Experts of a small language model: 8 picks a token.
Below are experts of layer 7 (counted from 0) of a mixture-of-experts language model. Rows are named router (the router's row for the expert) and show model dimensions 0-255. Each number is 500 + 25 x the weight over its row's rms, rounded and kept within 0 to 999. Numbers have three digits each.
After each expert's rows: a language model's description of what the expert responds to; "gets" lists some tokens that make up at least twice as much of what it gets as of all text. This comes from a sample of Wikipedia text that the model never trained on. Tokens count by the router's weight.

# expert 63
router:527506488532533490507528557497473525489523520534483460529525488489486496518485491523529477530501513506461522530479516488550461524512551494512513508532469517512506521520495503520489519473493487528479510459531479498502539491487482499477526469542458539459474418455470443482484482496470489525505513534530490515499489507500506519513499507516527466528497470533544497501541552495451481488516463524533531518497494531463495500518514529501518529538524553474469482527492482517536469530499530512512466508496465500481488513506499471507499518508465475518494523479452527473504505463509498467481533526494473532544538466491482549491505515537485494477506452523487482496477505491525459490508462545496467523521498510475481533504515454525522518521482521500531461540522509517526517483493527
It responds to: Of in noun phrases
gets: " of", "|", " |", " a", " his", "ing"

# expert 48
router:516486476513520524478465529510490542452508491482551495494506505522473466530432491507461510514470544500519469500507512481514484515480477521477494504492529516495543486442484495558493479488493476488519547509492484537512505501506461522501493477509472492492492471530461542510458529450475471493534496492482529466457514536521496522525494499472540501507480521474488533506508495468502514502470491511548500495508502530462529490456537475477495492490527478512512506555503510505511448548475521469532515427481547498446523524457489561441472503477521518502511490554506498514481496504471476503524494553523514543484538479505480489532506526450503522481511483497517475541489477483517518489494477517507470521539495496518517467455533481488504505520505506473491479511501487507515480491479507
It responds to: Clause-ending commas
gets: ",", "s,", " is", "e,", "ing,", "es,"

# expert 21
router:495535464476553529507511468485498531476514467490538499523486501499461508506529495531515538504484515522528527490475550491519485505524499467479470486499525497456496508537528471512513502496431502453510501520478498486446462478542467508479520505495520499503491498518524529504491455474502538458530488465476505482493548522529493470518499482509502534503506557508500520513484485479528497541498512493459491486477506527531481496493504468492439490496541486479497502496528461498548482512519545504495531497490495495515486476511525480519442499496456506474540509519497496523506492495524504512493487498491438506441491523470532492522551473501515478436495510474512479494489507520465546527521532516523466433516478544507497477505484497517479514572522458493466513455515474490480501465490484
It responds to: Bibliography dashes, name starts
gets: "-", " Har", " In", " Be", " Al", " Mar"

# expert 5
router:501502428501497521481457496499520495480516556489496520499491515471512462469512513479461505516534505512504490462523452553513518537522471518501514511467498509485489531505465491507486520510522522489532466557487493475553495531504515462515487494501564521491507524481505507499500519495530498478508443571467480486511509540466506489507486504521478503510492509495542498499486437483534538522475544489532489486476454515467533494492504496473514493520539524548523509523481513501489516465509498500478508536519512469496520492481541535492486523468539493482475487507470503496516508489485516506528482512433495449483481492506504541487506455527526504534442496470515493543432533543462508448474539489513494504488498490493477452513473509530495466524505503457525474491509502494488496514523512
It responds to: Negation and predicate words
gets: " not", " be", " well", "t", " only", " part"

# expert 1
router:484470489454533491506489516527531550495469511506498516483473511481522556495482476508492451495467492442516483501516552510525519558514508478493524505531475493523524499485506498518549486517525505512465467484524562499577511504472508486484547487523452499472512518503503491507506524449551510522538451527519512477508461518474549514456516474496534487546514506479506492535471508491547471469514468488511507526518489503505492507485511519513521508491521512518521487512472536519499486520496531501506525495528469519511499500474474509522498534484481515470514475455485523499479502507488496503516480505450536489499496496427476498489466533460517500486511469502477549522465521525521514483465496471452478557524519532515543499443536502512502528494507512506527491535510518535518520526473500
It responds to: Table cell separators
gets: " |", " and", ";", " (", " was", ")"

# expert 35
router:517543484466521509523487491461520489556452521496479516500510538477539543484497485491496478492504509506507506503499514482501485460469488531450508496461526464517527470521512528491537534512510530491467502493515506523515497499507456474517500513466506539495547553466479532511485526520495485527515462521506485529525514516540482535524491487512490522541502478502508498484461512488549521492484473511507455502509491487458488487460517511550479546543524498523528490443466460454503499492514532484505464543494480503519560470482494456517467464459490468436482476524494493510517454493502521510464489517492569477512481487464479496513505524503452531526493490473477483484465507514493502480492533519500501496498464530557493502513495546477494507491475497463512506480527456465485525515475486
It responds to: Foreign names and "of"
gets: " of", "ar", "y", "m", "g", "h"

# expert 43
router:492485526517536503481516529509504540480498544519485499496508510500479501508504515543445520490533533452511516489525543463501485511483523488474502500484498483515500448502465504503494442516522469495505525488441493490514513498464498502521524479503446528498492520499510485503488461489498521493489472531542528529519476494498458483453479503499467485464493510535488494458516517481544530504523496509537511517523470487452527465479510526521519465520481500521538457530481471509487451486514523528480511465472514517495481468453499503505454495519469462500538487542515486482469495502526540532502494492512540544512492526505459450458464469528522511485530521510514517516480548468553479428482521472504519544505517506500487526490465547452486512472489523507482526477506541504459514495491516
It responds to: Past verbs and numbers
gets: "ing", "ed", " 3", " 2", " 1", " 4"

# expert 6
router:476538481520462477528514546500499561541518512507466455515574455499497500516547472504492533512519515498474515518466531500500496469505488487499503469545481496529520496488528475515491468507463442515519490452505537501467534517467536516488495502541474455503505458526482515531540517511479532481508530543483508506500500474515525471501501544514511497476536508491464457475509521522461511512491492509494500481481453519513503511490507508451492482497514468509466540513508526504512496483486502499516469495509465502442513473516477493515492492512497452495511474527535476482530501455455507498469505512527484540535525511478539497462470527510488532462499526535474500492537513457529468481549478488480534514527504514513447530546502530516478516474530475534493469500497535517487468473514506
It responds to: Determiners after prepositions
gets: " the", " of", " a", " his", "'s", " an"

# expert 17
router:543542516546492494520488491504511441513512516537491522482489510493490512507503538448491482535486465515521498519496466504513475477509538497510526511510471510485492513524512497475489519450491541511540513487563462468482510459540473484512511538550503497503495542471523504465517472523496489513477518527507550529486465501524456500511474531458448510467491492538519483431517505476496487516497575504468471495537482469487518502505492483482536520493479514476458518511526492507469526482449489451507504511479539497467538498493491452528525498524496485513518562491503480488477504516455516461500526495510476504474543518561522511491508513496479498461465530518515498507496513523454471516534498521482512475508496463452491484513509488519499523485518497500523509533475492489457515549480514
It responds to: Infobox field labels
gets: "\n", "-", " ", " Gold", " career", "°"

# expert 14
router:493511510486517473490490490469500476486535550483508514507511471509503468539480502484499462505458464498511518520518532472515461529497534492530512486526495447482501480479514544442484529465533510533521535494526466548512510493522482470510517502537496509493519532476506492477544520500484484469472553547545523529501458496519479510484496522463469516462484480500486491469518521497471523542521551512468496511506492475468532469476502502470509518489535524521467502508459533490465499483477446473483496482514538511454520512478474482495497503485477476501504508467556490480474496529438488477499517514460527506538503496504509562494506530498483522442515479509512528473495512537499510511559498473490511472532530503463479450491512527548517545487509508487504528537497550516519489503472498
It responds to: List line breaks
gets: "\n", ";", ")", ":", " Preceded", "===="

# expert 4
router:477483491494536460524472481484478526487507473542473477515486538463470511513522469505467519456497519493487515526502495515535480483501497498508501442505513504493460521467476517514523487497532497473459480467478498490498504492497506484549489491532473506501438524528520486543474470527479522530503481498507457491452498510460521554489439474481506505484509483470529474516499498464489488499498496548515528482505536467487505544516523502489485514534531497485519520458530526470528481552500539476499540511481509491512482509545481502515487453458487495468516534478542507503486489482528526522478535479512519508537460516501490483527499494519489471515527532545509435470521475512474484508511467501502520496518462487487525528520483476471504524512550505476543513473559501549442553515489488
It responds to: List bullets, first names
gets: "-", " |", "|", " David", " -", "riet"

# expert 26
router:473552469507499491476534447530480483488450505552515541516441489501529480503450522526487524466506464498489540522485536474457507485521504507510502463495502479508502508539513512499486510500492493483507486478466485488533529533466486514505485550492495503497507505462512474495453502531506474515473497500506464515507491475493502496513495504507510480489451453504516547496529511464528467500517478516467504475459500527484486445456496493485507501426533479506547548517464477502507498461491513496489523503525545526497457484445448501501494502485514517487510500517454504507508495547525476520503537495562509532506481471449503463508508495518497543477506534482476516501502463473517534514501495511497436506488551492522502517504522492523457467509476481484521491495514552500544474466498528
It responds to: Adverbs and suffixes
gets: "ly", " to", "j", " 0", " also", "ically"

# expert 59
router:452532499506508475509509404520540511494536522476458540516455506524546497481500525530514448496500504484477477502551493533503491506533500449504450475520493509503490511498513486488540544502560502514514472527495508479546470540456536465457504499493485481499467518528507518531495521500535504495494461542518450524450475494457513518439464531488510497513549512465520475499475495475494510521484536523490479536519492478513475521476513526534458506481528491506538476449472517494473517520532555491523492543513506473495507504498494480529496468469517478484537447489526509498487522492500503487482491481459504485520493497498480532492490509540492503500539514518486513509472511490513489513527499489493504466500454500523506462516529491500480489502504516558494485505493507479455465509525473
It responds to: Articles after commas
gets: " a", " the", " The", ";", " an", " American"

# expert 55
router:496472506456552488532482484467468507493495516451495495478511534470478462495510473522471501501502503455519499469492562496508486535500476489519469511476479500506493465469514502483504542521477515480468536521522496480520496546442485533491517500487492494490494460543515512527491522469498485507498523460489464546482573506510491511544536548495499495506502528481520533498458489470474529482479446477513535470520503545496521554470472503525496497473507512496530505502494493492496479506505481466508496516484487553488487511504463482484547509521518473542505473515491488515466562436566507549466516493529520485528457486505476521514520492547513502476490504477474526509499529491563531503465504478509461494486522502535502462498504488491515484450508504470515510515488474531492480490474496
It responds to: As, by, became
gets: " as", " by", " for", " with", " at", " be"

# expert 53
router:500477538482460545475482514504494480451448538537507545541484513496556473520517519497520510541543511488494522521512536464470493517492539509496532483528503478493476511506504451511484443454549500496431497457488485488485507514497533500502464489521522507484477496495494440540548486520474488503512528483571483483478502542446495469478490473507481514521439525469465524533520536483514518478500527486492495516502490497504508530466515518498518481518519507528505513500499513514502511500525515504497464504483480469494521482455498468512464508504531465538526526479515493532459496534528466527494487523499485476520435504523504482522492484521478456506506507489535546504474488543488495524498514520489478506504479486508478512512439498464492566476496503492520515496516538528502536492494508
It responds to: Subject pronouns in clauses
gets: " he", " has", " He", " they", " she", "k"

# expert 31
router:515442500511521484469474518510538482477511512511521514488509517481487509514469529511502489523490531472512499481556507485554519535469480514479532471473522501530474497494473530501483464477491465474519477461510508468488518519493525492475471521500523512515503501463483481493512472510515497519527462497494536533531452514496458558524524512460524430483482520515573498479511481512470480493540500497497506499524524470511457474565526521488519464462493467478476438527500492510518511511485483531498529499510501474439540516486538508505505499504547532494500486514488529466478469499464484480471549496494477503520512490484490535506493464508486544525513496549470527508503507537497480518541480493515541509476501500523510496481470482489450470538465479491532509544524522524503458516484545
It responds to: Infobox and heading oddities
gets: "\n", " also==", "==", " ==", " ·", " life=="

# expert 10
router:513522476475515479492490477479477488460471496511482520495450529449508462497475476495491531498473514512542505531459510498552488520514550472507522505489453476486520478497512503495502513504510538481507507434491461519447506512446513515550492541495466485465490485519461460517533496512485471527464503516489504505495486489496489491497480495474506565480542487503529529502488512471535549490491491513510501504514503481516475526515507515499536495460527527492513528516502512529462513500512475467506495499514497585473530503461528481553473554531534469506523531485460480488513533462504492576510470539489498478525504499490512474487508502491527474461519457502497513493460501534531494499462518529470509458515496527496530475500510528508512504491522513480532481494535508525522492508430515
It responds to: Prepositions in titles
gets: " by", " of", "-", " at", " for", " the"

# expert 3
router:526526498457533488544526495482466520456521479472526506487482507484479550513500468524464513497502473518459499498472512490475518468521534513505491476496480527519483469510528503503495546536475520505466469507506461496526452541506498548490558490507532514527527499492513569474474529481456476442465535483496520518504510496496545507497482476519463487511476548530473499516508477476472513516465475510478505502517492453536471452493475469528515494482511486501525490544548473520533476493523546541472562469514505527503527509516488472498478509513498510511469482474524465499507488493506516527512468514497467499503467517462473501464525517548527508499515544517522447482503473487544493504491472498488507492472494517520516509554495505479527510470494519489498515442497483460463502462516512
It responds to: List-item dashes, sports lists
gets: "-", " the", "|", " -", " D", " m"

# expert 44
router:524469449514524538488486447484463512507483442464520517534501491486529534452488510543508497487498513531484506528511531477478505515500473476450459508520504502496489478496527490512491522449519512487476523495511501553523504525497470517472510448467493511510497454526502518494483526484533528465497515468495537524489482500477502510479507502537493481482478491498462481553539493562467498537481527480493527487522467479470484490498466449557496501503491496454535522478460494470560483538495508509499510516483506503463502502493491495483530490513536501488497510545534509479548468558504521532489461500523547476527508487516516506479493526481479521498523515492471503582516491491565526499525491474475479507492485478532477540485521478466491502517484523518478501493486538492515504470459510
It responds to: Clause-ending punctuation
gets: ",", "s,", ";", "),", "e,", " into"

# expert 0
router:540510513515485502525474456492466509475492466501454485455469511493484527467512565524498466477493475491475502524519518495487517474484473459515506528500511503511516472506472490477515474474493513505527513497452477554523531462513477524530515529503458517480513514500457495484510500496492520498465530496537524476495505508528538506473525513486514515483550526537469502476495501532496504520499509476541520520529518480467520449484545516506480465466466498491533490545486532485525470461524510460484485483480499514490518465490513519508499524484502482514502559489517484514542465503541548474502445479462492506433495502463478544501506491525515519491481516505527501521512497516504512512501543477561526480490552522509456480499512477524479521527554537462508520533438519463514515525497474
It responds to: Table cell separators
gets: " |", "|", "\n", ";", " D", " J"

# expert 45
router:471481555480534487502540510491499507510528448478520467490535538472512472495451510529501469500453525471511481452503470522495502472488491497499488531496523548496521536472509520493528520545486458457508550476473485523481485514504514527554542480477510506469515446495514511511480492501497524478467531492521493504522512530514474568496501499522468464480469523528456533517532513534489550490479518518485522482507497510511503488507483503534474513481493489480548505514550521511526480537499461498513510488515506546436553484479463478477512527525518529542498462492507453456512523520471495462501494514504486456522470487494476466546486465512496466542503494491476518478500540547480504520488477500530502498509534493494523476486505499473480514514484507550507494512510502475504467453502516
It responds to: Line breaks after headings
gets: "\n", " ==", ".", "===", "==", " ==="

# expert 61
router:499515534504472493528510491497495462527522496457499537489512506503519507500544508486520478531491499487491538553509453511500500438515466489530481529467496512487482505473538498475462527471555556471552468530478493528542489553477512513484494516515501502480492439525532498505522475538519493517470468536472493535479522459462505481496496499536490492459463512470500463501465482464507536484480514483477462503476467457491496532531527527507498510504565487516492499465496551483475500495476505443497482560489498478464501544526543488535499498481551506508476522443553514557494535484517492468501517495470510511505482493489513482496498501497516482519504522524439518505516486525501506495511484493504516524499465504517474488481492507499507475485503459459531468515458488491526490495504485
It responds to: Title and heading markup
gets: " =", " the", "The", "===", "\n ", " List"

# expert 40
router:504533459509522519488524514511492519508478510507486483489516534494502513478480499439469512507510533466525502541514511543480484525541509484506477449543507477465510547466481462507512506498500450502547516505521513465508535484456510462505523483521448442479496531507515520493493552526511508515548485538490517501492497483479479480509507496489501472523484472504481451512479484499490523450506480487491512507486519483532546487502502498473529489490494483482488538526519531493517524465538489493482502488507493515444511493500507492479471494478496495521465504459489534490542536467459450453509481488496524530501556547478460464532522539551528495515540483502508522492487505541488547466477537467501450521480490509531534515441523470518486511495541494506490467555499491512506521494497521
It responds to: Clause conjunctions
gets: " and", " but", " |", " while", " when", " with"

# expert 11
router:499451508474547479557510479500483498493510482536459517512493477508483481446511485554476547491535501486496530474481495484507506514482470454551534498449476523468515504535517533432498504529509502528510529469458499499469504468447513496520518493512540514521499505513522489473511507527473554495465484485507494467483496506557487522543454529463514494486499500489484537520503546491527485496494500466526481471482471479442504480524450523499498530496531511477522491548523533496528493469489496498512498491486493527477473523523471518519479518475495482465499516489534454536519448497489485496538505540533491510496438521505504519500492471533495502511501502510537493489554510518489485516516506468474527498509486480482449522504504540518486490487508499495515528508489539496542497551457463
It responds to: Section headers and table pipes
gets: " |", " No.", "a", "==", " ==", "==History=="

# expert 36
router:484498509448522474526505567513536512507529531534482491494486533490503484497476490532512473492471534493516488490521478489492500508489511547500504508465507488537506504526473466451506509477554446521472505504515460479487554509460534478532473514471515515511464513515546455543505431483508502517538449538474493461550485490525492519479466489449503461472492494504493507519464526484525499472463524498547478507520443458505493519520512502477483519506482463513508481512479497491474526523548489522525491497536514503544531477507533522526495496507515506501503495447489485488520487492509482465516539479457504511486478475458455502502497475468520485540543492530525524476516518510528489502476504538530504538478520491535500528493516491492515485537470522488483503562480498500521519542499498
It responds to: Sentence-final punctuation
gets: ".", "s.", ")", ").", "ed.", " It"

# expert 52
router:500480465503497507538498485518460511474516474547508483559495537491523519496496506505505452494468519510499488510481528485519525524475478486529485499531482500476510470489483476509511484472508475486551503498458507519512537500486528486525549495477482478477475519496497436505484504537485526467514537552517543494536485470511523560492551499469506489460509513558479498462451509542480516495507515540512497493498527501472497517473535516494466433492467489479525519518488544505533528510530507474495474486461469521478463469536524489483524527487545503545489550483515481520483486517495531493515472464491520499484459526455504520479525489459536507483533498549502508531516506499512442544484507472527503482528512496539466516485517492474461519492504510443497492522475489521511485513506534
It responds to: Section starts, midword pieces
gets: " |", " a", "\n", " his", " The", " the"

# expert 16
router:508474501512483514531530508505496506505505573515521480489503486517504480498548508474497527468514489466526508497488506461540505463475489506513494515507520490497514500520499510497496465484512536497532505510503523497509522505462490494515493506543530508507448509471488525499532475480520475454519495517443514494507541479481505474545469502489519505466503496475510542493468478490465438452467453527529525493493499504504490469519530529524548487518476482496494504513493502509466526488542499479494500508504474499522487545505526533541468517471482466524517480464526496477487514477486495491478534447505503510447505490539498510489469548496536536498486520533504508461530472434513536484503478548468513532568481434536504527503524457533521489524458497467513506479522455488556519489471474
It responds to: Place and time prepositions
gets: " on", " in", " of", "In", " at", " In"

# expert 32
router:486504493488510512511496494488494477502510502514484477512498481511513491512520462487496471505495493520504534485502467525499458545504499447497511495512494503507470493532481490470508537474536514507521489480480472529515476476505476488456515476546500457516499524528514473508492544514573542493460505522477519511518486507521506492493462520443499470464496475447467487508515506453505515531473478493522464487492441472492543523495476517460510526537480466478471504506525543496527502486452533485499510497541518467480489540551484488501511465470523498483485502473531483485476496439514493516460521518478529500557510499494541513531522547488494477445505501531473472504550488457472454491542466488483462504546503491483521467505495524540559502502542518483505521565495500509488488489502517
It responds to: Section headers, infobox labels
gets: " |", "==", "=", "===", "),", "===="

# expert 38
router:483489550503504498497495502480503502495507483475491468544494493515497455504548476547511537536516510475485479481550503494522486486497507488507533510440534492509491526479483509496463484508532509486513498506515529478519486480531516501487514467516448520547472516463534416489527475485475508540524467509505504516514472544457493503525503539516475485482489521543508496549526524467526499475563455500525490511545501514502455497451463506513454495540479518497447479517544477510453499535492507503502473514504461483495468500462501507454477465475503551471480489528498533491492527440532517515460513496484502489495516524497485502476485495513486482500522501469519484464456501495505500471511524469476533485497534504494529509479470502481508518491506541528542505510506504521438531482456501
It responds to: Biography action verbs
gets: " in", " won", " In", " was", " played", " for"

# expert 28
router:527512544504499476468490510539550509554470528515505549465494497518501486454488541499512465532495488490527494498525513519525484505490526498527500548507503505452464515498490495516484483483536509482522490503526496500503486530497507450477467552483512519500464524499456519519512489481527456500496477518480521521496445492474502543474488497536537452507499486478532482447497471491489497490508553479484521556500453489515556513505515504519549499530517476521521476474526505504446528497504508470500478491513522462488535551479524497528487492509494464570475454449482530523475539511516511484474525483478521487505518491502472528480462505503524461471503518520427518497499483472508510475463510543473499525484524503460522487495511513522487505533501505515485487527492469484532495492542468
It responds to: Line and cell ends
gets: "\n", " |", ")", " a", "7)", "0)"

# expert 13
router:506481469450509467506522491514474542510501505528457467518476506504490505534501500527483433501474517518508537465502471491518513523483490497541497478474486485547495501462495487493511479482513487507518527498463527489518505485417506496482518486470505526520513473483511491525473472514501515505533493502460499499494540507435540495531521493466499494483505476485499518479448529520467493515499494547497549484511481493499505498559488496491524512480500547453498542519519497510482502490505513479543483535521508500501484512580519538488496492514511524525538446466485475476492499494490491496500497504474517448532489474524515551478491481518508534551511522525531533476518525448521502463544500542458475485523505463509470469511490455502524477524452509449524520517525493521527487528527520
It responds to: Line breaks after headings
gets: "\n", " H", "(", " S", "H", " B"

# expert 24
router:485523504522446527513489521527480468488473491500503538474517496477530497516519509480505472527495531486525527536505446501540497481510477527521482498523450514504461507476482445566495473463508520487518496525510513464535504507463484533498495507454511469501482489511510485526455486490503480556493498488450529505533537457480551488528501511486479515504510479500529496491480491510498523507563504553524501512503489510500536535514546496460526489476490512438479506501543467495460498460533497507514485506536511523510499493535549494459509540471533534534492508472453508485475554497509506521515520485472484493511496476521494480510481467455495492528517479538482498455522500489534497515499486500468460455468501468535497488526534456476492516538520535486547509514485478508531494520528522
It responds to: Table numbers and row ends
gets: "\n", " 1", " 0", " %", " —", " 2"

# expert 22
router:549520527484480497496495545535472492478473504467534479507500546490496511491474493531509490478503472561478467528497521512501478536532539491499489468503506483487527500462489514508501510495485482507452492539497488486553499505500483515446543490555483473471457498543481500513468527490517527465432472522495514526470493511462533518494529498504519478475514538490498531515492476509471509554471501481518496530494478500497531504451477472528474507535486546512529489533474517525484484533444457465487479475500541472477489542473441512516499499525482501531441446495513480480520492485531503519504446534489519507521504509502481554495509514505481563504545490480457538503463497473502494483498503476499528493511518522480554514503501492485532488501519496503524521492487502501496462514532478
It responds to: Copula verbs
gets: " was", " is", " were", " are", ",", " been"

# expert 19
router:514501481499475532494503519485494525526506519530495478516516445447534460516527487504457533524528505459475479524471509486517470503515502485513533503518485502506493506535487523497472459527492489501503471448503511517515539498471533560533523532528456478489460508485459517466489503500508506512508513498489523516512501506480494459464488506545539525510519504525506521529485512519484493467514446475514492524485486519554463478523515514473502491482521490518499493532484544495482498464474516527507498533509446508535510488488527477522481516484491480477513519496478470508523473478470508540499526484514463541504498488512558504457468493534562509487529542553495498465505462440550477451506510546452503526532470513510525532514509537482467539521498543468493489510482512492530490455512514
It responds to: Prepositions after nouns
gets: " of", " for", " on", " in", " about", " with"

# expert 33
router:548532515510488449498483486476440473541493489511455478479574510551465532463520519453521475501475523499538532505514457456515473520478484481534499525469448564501489505521485476508479544506465493503512480458479457499535525472489482483489531487512438494515519499490492476476485486484497523489467472519515536495502516456511480466518475515480470490555497452484503537527494491508510537544512468510536448539520495492540479505542512506496520480472518484475507508524492517532543478513465519488527480521526494526499487490508479444503525534478494492471491496475490510485483499508519470485538523518490548504506538503481500499521528507510503482514490459503498512496472522539516532511518490456490475522486489473516518504461496478519468478547517509486489496517493501521547516500466485
It responds to: Table cell separators
gets: " |", "|", " from", " between", " /", " The"

# expert 2
router:468517526443500444484482532539492440495546528497486535498501480529494489494477528478515443483500459512543486517518527460529506484481490482514492528482531465444506511504552505468521524516544519483523513507521476566523455498551457478524503530533514484503493529489517513473486487540527465485465532517498515481506523478512450486506475510494515524455522518507501526470471494496500514531519512500475449491498514500459569493497500528549512500499498459481473479501490505507461507524472465464521509468516506494482532497502484506541509481522474471501490489486556492508451535497477518480456496472449501528518533495453482538504525518507536489484506480478523524487484480509499506521527472505507502472535502493488526506473516549531522522482504508504481498510478521483465484495467466
It responds to: Infobox field values
gets: ":", "-", ";", " Born:", " birth:", "=="

# expert 41
router:522484499536535486495474494507454516520508518497476478472463488535529499506512506490510535504516534481484480484477490523443535505511500524502504461528491490515513471462440477505506469514503461523521481514501537514503499498491529478498451500474515456500549491491518555478514551514512517472481457523502474541483490475492506483509503511432514507482497484507460497490453509538544538458466572519521529528463455518536500498520467521488475500493500537520533501527496470509533514502509465503534483484518525531513475475487501519471508529510503495473517496530513509497518493513520493538548524510519490495441480484540430501463486468494474505490493505468533498563521532527503483457482527476493504539436479494467526466499459508493503474480504479497479478479465494509494512499525503
It responds to: Plural nouns and they
gets: "s", "ers", "es", " they", "ations", "ings"

# expert 49
router:475520517505491473490514500508528502491473519536490475435497515519481505510498478515486515494491491511506528551541534495501460454462506516479491478517481462519508497483482510500488466491518487482488502490498485521495547507482506549516488497506455552535532521468505468476494487489458529535486495476528455534520465476483511497507509552483486473486472485503534501534500537489497508482536477526461499480502491517503489475486518495480576475508490533515472554487497477477493482464509514506485537481504487467540460523491459497476509493480489481483515500489459492509529508549548486516532539510549502496535492433448468493471484461501515543491524510479530538483502476494518519500532434506476481506477550486506513519525507463501481549492522522490504534465522551474541547496526491
It responds to: Infinitive to and modals
gets: " to", " would", " not", " can", " could", " and"

# expert 57
router:510478495483496490521504524547513546465499476531518505537498500493481504482520492523523521518504515484487464464542550485540534528483507489487518526515460499483507497501517501534513514523533506465488502500523467505513458544455507483478497489491486513493457476490551471493472474494468499497520507497511485475477516510467488497511500507507475511514454550534508481514477533451538482471523481525519475472501552517510506529481496545564447453492487500532499466506501465534479466519487501494518554457494451513512482533474449545517469445550470528515484456477519514467454532489518568507502481497493475500502518493466504464513503517482513496541534482492509507521471498483531509489477525508510476521502481540542524553502492480463511530494470505513499538517538502513468490494496482
It responds to: Time clause connectors
gets: " he", " after", " |", " He", " in", "|"